From a checkpoint of a small mixture-of-experts model trained on Wikipedia: a softmax router.
Below are experts of layer 7 (counted from 0) of a mixture-of-experts language model. Rows are named router (the router's row for the expert), up (a neuron's input weights, with its number) and show model dimensions 192-255. Each number is 500 + 40 x the weight over its row's rms, rounded and kept within 0 to 999. Numbers have three digits each.
Before each expert's rows: "mostly gets" lists some tokens that are sent to it at least half of the time. This comes from a sample of Wikipedia text that the model never trained on.

# expert 6
mostly gets: "See", " Jr", " von", " Hu", " La", " Los"
router:521465508509450510468490555437516504520499523483482527521505463494525484449491526475514382543425564518541468534561508517539510495541491564472484509540502470496488517520527521480500485485432445
up0:461489539489490524469492587449504533510446437490572449518442486518542483591491458467532422518457507472475543487474548492583484560567495482480498493518542488461534461484505422406530553527482451
up1:499446557584420475461564506458448469526550519480549499450512558496504504497552489510559489451568499519483458511508466526472497514528521553476538480469396451481542545483516491430505514533527506
up2:469528492480504458458447494486478471461486473463548509537510509520539526514499530477466519552459493500410496534472539500480502462536453557514508450455509429450513480490436482454510509535468442
up3:456498481505450577554491508479513516451462530512495511451499488473505443582502544481477507465524499490475518476472498482452559560516484451449530510463519511489451521519495576472511527536428499
up4:477514478495489513445480581478476453440479561512586525426493465547451488596537435493533438445554470507484518508452501494512508498539504483451537482509497470516492498465441515527497465551478488
up5:458528552514507558521477484535515515542504494499516492468500536462517476497520523467496376525540453437510520445514477507461471515478486489507430556540458536486485510468464488568537519499491531
up6:453530531529443470508547478479516405530461567490535542471477554516522516539545511463461490494504612547481479536484468506453487489486585462494485451504536432406553480511398516477471490489453458
up7:468523511498462539487539522470485462500487579496502545489526447522499486540546532506517413526446451446390499580492485492463528591518492569476533470496518443509473482524474513523459562553531510

# expert 7
mostly gets: " mm", " reaction", " cell", " hp", ">", " \\"
router:473501521577512507554427504539454532543537454429559483500506544531571482498531431444636452536454489527523487486545498499538441540479534522470471454501434510520530482542516520465453446456481462
up0:444554525540554467540435502544523479470572538490522496536581508557478505489499499550543510496414499482479475471517555480538484465539451528455506497535462515509531460443538538440501426477447482
up1:538445431545443522543534534506589518526485449482551467492470499480512466563554446461495520467490546536473514481516424549546511505502459541465494469543530503498538479551474537464500529547437514
up2:496557510627420530455498490524570496568475445479519547464477486503599454462530488510532473513498541469490486536537550483487456468495533494537566512515495475508592508542551465405464492537497483
up3:484505493485550491469509486491509438481557487480496458491404532473461476576486503488576474506457485502507497567460493530542540574514522531514476451504464526520548511479507591533455513452491447
up4:486482457534499533531475466493480481513520544482526494467456464518536547482524538483584468504482552529420519527578538566488522541527510548425606532501441521529481532503457490516483411508449473
up5:496522516569482477547498514441564494537440506421532539513517505525477544504476501523507435477519552509540535520477524512527518530510451474429497451473475516569498468567489518543514468582494421
up6:465473526511502448566509481471541515567428458453481504486552487514489527533467500440454476460551560496481469514413464476469491482500503465486512504507511429545509502526527576494451413475504514
up7:473497498512482505489495558552474426445490462512535479433510541521542490527499508481608457497504569516446503526609441537454495437495545478521476515416515522495505524497546453447512519567549469

# expert 0
mostly gets: " into", " late", " available", " due", " through", " outside"
router:479512494525524596564524541552498489492500496511582505507488471567573505526505530454586492553466536479483485530486486505548522457493489527506514468519509561438544504491501549440481513545497554
up0:482472533526395482529544550467493486433551477489562500522451491474560488474483468499479531535510418536539497470491489461557514583538524473486535479479529534476526496487461454455529508571516542
up1:454493515559470479551498526468506489518530500471440443543501397457496533474592515447639427562484492552596545522560519523427530515591510526516509487554496493479435523526480540514535492493483489
up2:516525476494489454504468505470535459454514522509460504488516435583504553495501518490566513572471541536397524516613506529438573441490494423474542421464513516491498501472507514541499526515458470
up3:513468535507451514590515501484492523528466500482539448477511509509496506445568487506577500485482576505571445538573472489516555480535506451469484525518472504519520504490460480532524506475445495
up4:508429468480491507561420576528475564449504500444493537517519502492529523479499499432406517561519512445529506520487446491497500476433517524468499477467464470490461489526609554489470511534505528
up5:473501562515423529537493514552559485501524475515531456466448485522502511503443490450514484495422536509507487460507526580618540586470483434526536469530487464541480442556509515524592554469508412
up6:470486494528471515570546546490530503427488475504515498497432540540489504520559429497606529466483514471568461518524492423572512501508537487496507521498500486511536461510477507480577548510456416
up7:504499443488545526516516509438520467556467518526476462526554389488455464550483559539506538538425490458475532552482537519476460484517445543454471467545474485515518504540501468440456493480519472

# expert 9
mostly gets: "″W", " (#", "‍–‍", " Stadium", "185", "184"
router:438542484495470517459491563442491512401604517437501552484516477519540471546522565487502513503448516500507499444585414492495569496632529510480488499580476499475571527453501495490473498491526468
up0:459469393536449532521475463504569439516501486540473542495503463539490457490535497486443476475532558483544412537486486526503534537490496527450534415533516549497530538549476423483466502501497512
up1:552479551422553564518510574559440483498529486521540511442470499566526548452474585505476449461422525528415425535530462486510547533459501454460571461445458488463469425472539531540458540485435488
up2:490484444528432483547558553477504557500491470442514485491477493521487467510515501512501527463455573536559507501425500526528501511489459502492472507487500483459562485514509466444479550492438484
up3:454482442543499468521474515508511517523473497417483553487491454425537478526500490509464543482533456487536473481467440520473545572499491471441545483537498496488532549458458564542459552494507521
up4:454509531539480463462505588532442479508545540566448491515519507482501544457544493499524494507493431507540510588537496526562492462474515456530507597513482504537486515532410548516585527548500481
up5:430507498549502439507573509424519486546516440500487402484450473525515458546510486472472498501501515509473522472503522587539505543541432520543495455543447479491544500501510502506497531570478455
up6:451485491527495489456419485470520398578520554568540512514524455531539534502544488502507556538442469443525498532526453500522534425566525460513532532475430497474481511435507443395538531530521478
up7:467472565573503507511471559462505459468430531433571518514471539530474445552506501495510548534429525475492528449565462536540542546447417508449508529546477480479593542496491488504481463506508420

# expert 4
mostly gets: "′", ";\n", "|", " Clade", " Apps", "Scientific"
router:439566430482588530559485502472525464513486407542526501452469495552491451478562459439547485541487490545463417449534468489559508546561492541445462485581447457459524442475563456532465475488478484
up0:506452516560422516361497501532552474533530545472445511443544472439515497482611578428568453572547498421463522497506518511535499550512503567489453519491437472483499529455527504569439405539447474
up1:389555464528500492519478521545498532424574508488473513513479522486583507513609472523532479521447498504547518502505458484530538465522589475525477531481530478499520472509390477477477425511526468
up2:541402474499471428598449527511515500515513438513549540498469443488524476504565523456549527502542461467509553458446443537544498479432464467456532472453503494495550527477478497529465479484517399
up3:512562529514481562470514552411498482500539459423564490537510443547571535448526510516489459532491495420415554515546534514453476514513491490425529547457505553489508545471502502540509495457468531
up4:529524440514507482475509480557491500454487488541510557486451493478548488508532503488540497513535546447503448475468556485578519509533525498459465520456473499503463497508445529556526513479468509
up5:500484482459474456482528510532511490516487532515488528489514502455524539529533498466535466454523452540532455515478553522429447521494515479504520484505520441493504497494509540479459492529523444
up6:485520566511488442522454515570490465529528462489497482432494430569544469435463483482494487558452443542515527575531489512489552526489488505540515498470536446552509464490511520499508592504508454
up7:457479499510448598505543536481531516498490487452559457510478521506523535527478566522532421502491503547464589447493494504517502522443434539539445523483492513552513486537501496469489536557441502

# expert 1
mostly gets: " life", " work", " year", " death", " story", " government"
router:425443523498520532495507552483472505425542497493510504484455475559599533566484562411570438538506495435550439544561548489563471510444527501518482516509484446432565463493463561458472461481491435
up0:473481462484540492450466570463477523485499475532517483513505489594476412500550643416531451511536489493526456426543518572492567479500510463487489520492435447483525507490470510462545600563461456
up1:526484548553567499499478470552483513504598512540516444492491471490559443544438490530505517572485500485438568512468504515508434468498496523527540495645472489414463529521529480508553452390467523
up2:497445500486530459499511569491494479590539578465472453514534521531509427473434526474533526558427479457528520423542572479470479429489532462528450486523500503508543497534522496506445523486532512
up3:461600525522504558522538507414450492492464472503524486485528460558467512496553518557588435504446440492532522537517557486478546459555504522462538565463502524466571498477495545570512547500455507
up4:452539482506522484488492532450476477510593527511495428499572509507440436474501474571550491601521473484525442428536526438567549535528479465440582532496439451506471516496499496541579557533487476
up5:461517441562479460564456528484530453496571496461572542525480521490500464497472466536619458474499446544576461487550424515537523462484525486501495473453469456452497473494508434482471453461508467
up6:424493495439579520492493560471535453409573442592532520487435493559576490587451446488475543529493504451498545492514456549489486492475474520540526429459488517474507491419490538496470538507471515
up7:514517486536476526490434501505551529545504448524486531463567490548518453442483478462505539507512512515508457508492485508457521487556536525502546447467489473535584505536505590464587530544476490

# expert 8
mostly gets: "==", "===\n", "==\n", ").", " ==\n", "\"."
router:492527449556530500485485565508457446491532471527498520501492406538589496498541584402560447551450526472455453528513474549518515523535455528504541465529446564462473520421526554426475431483480493
up101:503502486527508511541421509532485414477509456513505438481525563543508481519468535459477512508474536525446491527483510511536497579492521568494570486448520421391502463494416570496486532566493450
up102:478507524499495510523441560502441462516456455499600583545480565442530476500553416478566487481423517502520501413609473513487458591531575507500481504486489491559501497455472517515508475435513453
up103:448436483537481532599530457503505554555522478522474514542539532556540530483487522501512495559513464464517452535556559507501440468439454521505506498525526523439579521553460532476548467407565450
up104:489489490460588562536409516500472459516465503486506507442462524458507397542476482396646493500446457505493552497438494494452418508487544566513457519479551485494535470460499439537501479523582503
up105:460514593540512489570468505414436504491541472519574570480495583468516579485503439544508460530466542473533540402590513457505499539490527528445532510532423537502534524448510500479513463449529486
up106:516568519587467478432546577504508425481441500495519517525514492492562483517538458501592417491447521528454441593505470542550492470567511556523543515498481501441547492470447385476519500508481511
up107:480479552540447502500492564506500442560534496451580498449466549478535515491557444499548501489485464583491507460562516529502453535454551503481477467511557449470494478501444469610496456548497461
up108:450548469512507503558509530475512520457539544556490483460493554524519534465459479480492497497534433391474436454530501518589499526443502485428536539480411459440492487560419559537514489555509501

# expert 2
mostly gets: " was", " he", " won", " were", " she", "He"
router:401458525493572532545503612495371542516551475490492544486501488508481515533547531447535447559466555445476465527483427538543465504520479485487477518515486526443541486488530544465482472481503477
up0:470474473568558494509487512546464515466524516491461485504478438481506498472512454503442573466513570565535493518539494460519558553505464492509533502508411436459565523456462529502445522491529460
up1:454494521510537557575444495479454525547536459505586512477535465431576524555474474487456498517476438515522521510547486470493478553507526514478516508547494504518589533470489469563446505436475496
up2:442426455526399486471519551453462461479485466476512508470510507479504539538526481496464507484491489487425454492505508526464476489554443494532467512488508517445419525496504486506455515530590453
up3:531512497538384538474454437456536446444488526476492567442523419467504565500560494511549515433529473555509484509537501548508512536551514527500471495479561441416489446451494449493463454479483526
up4:450503523489514504561468559496516484517501426451521562426532550489467519476453492468482538460458505477486453504478466473491493499506461494492555497559485488565536471510513561467547445552563493
up5:411553499486531523463521563559452465473504491534504570439525463519477498495522472500487489504504464440523393515512512487529498470526551514493433454495526484511512443444422477520551525466503500
up6:383504512448486493511488533509521525488541469505519485499510482587456475522602521470505544515468507454432514412468421511505525522532426533472462487485502530536589480452526449542504479471510524
up7:487471526514614494517533544569475484458514404457561411475521456549514454562554488539459501531530553493534460544506430531532518467656475461504602549524416509581590517456492531453484465417463409

# expert 5
mostly gets: " footballer", " director", " politician", " wrote", " Director", " assistant"
router:428484417538436497512528521512526405490508534497431517481528431503506472531494528471570435565528498537507452513492497527488493528552511489480491513480483514486499464477466485507503452586488431
up0:482452496467480588517542514444470489410477492544545592501507492527567555548481480508522494494541517466497520517537453476572460553529470534500476492468477470527568484574503484541489476630510463
up1:488527491486438493474563510495442454514463493465494470551447429606509494493492479503445564562440569421485501412505510482494519546533487535426533413531533464542493509435476468471502568533489540
up2:410464469489490512596470511628534470452493516507511511506400513520457533518494498451477502510487552428487584407537496416595477475488461568563410478468512578512567532467505551438467459496496483
up3:480518474497515532477525533495449446501550512493577498490450496512457497559456566485535518483521516461543569540540533473539451538513472494500522511442483498490579521522477531518469460518525438
up4:420513554475491576555482516528496483486506526451538498478408520525509498457451526557537488490516459499551561473588463520554482437427545568536499483465461552524538463479423481469521460497481525
up5:509507431502451493520476529504522552428510554477462568488506493543507444477554471533470566500468516505502534494473529496486525576504435479514499381522459490520517495531505462491471463456504426
up6:467541435520499465489516504463475407462600511502473481519492474514490505512529515519492438467437524524475413558538518486494519477526472485431503439508514532490502508433490423528562439567478481
up7:464550511517446457588562542444391569492499495544569529464525427516502436443450456522502519502479517482524528492513464503524577565481462453514467442536440422486466466487496565513526486451496491

# expert 3
mostly gets: " CRO", "umi", "č", " Jimmy", " Kevin", "burn"
router:487500499529465515501527582445494490508508533447468539491478426523560487559523503424568456535502504464508484562455568558541537516579502500397560476528499511481461496469518522527443484456458436
up0:479595513491452482536519522540480475470533468423531510445520553496473506439505598485551547453448446504512490502451403517459506483524537469540530528501511513463596482411465495524462442493531494
up1:488541445541499458498511526476522487498558508457465483535531410496572477489505534521479498478468570430485511563493583535475581525549458515540581481488490475479517484439506527505578484558441593
up2:514514523430434488464490480465471472443463487473536533474446543499513554489516521472485523493461551428479493484511504490426500560443516510457430480456503459511460580479519530516508501548500433
up3:480509452516547544526524522488482498512475476467485500503470491561400394487521519506521504512457522573531477467502468510398489446528508535548504512548518506480568532494516492445489486442480531
up4:515535502489516456429514526544483500465438549535502511515520471481512579507534457479503519497533605516523482590434485528522507445585548482445458516509467442478524507500503517460391513550485480
up5:460468520477509588539521520525472466465511529436549473501484473474523495529489514495601484551524524551479502543558487554557538550513481528486495478477456484568493508459463426467550413468462543
up6:496500526491426453440466482522450411472486407440492493515532534504445547427516569530555502493515560426491463548487507514507517471496518458513505534548438510522531495590549510545461477566524521
up7:408533482557486502575483518517428487524497525529529533426531450574569488463501451449534399485502493463567485499535489531575537502529505474417500533522499471538558478501463504499528504540463466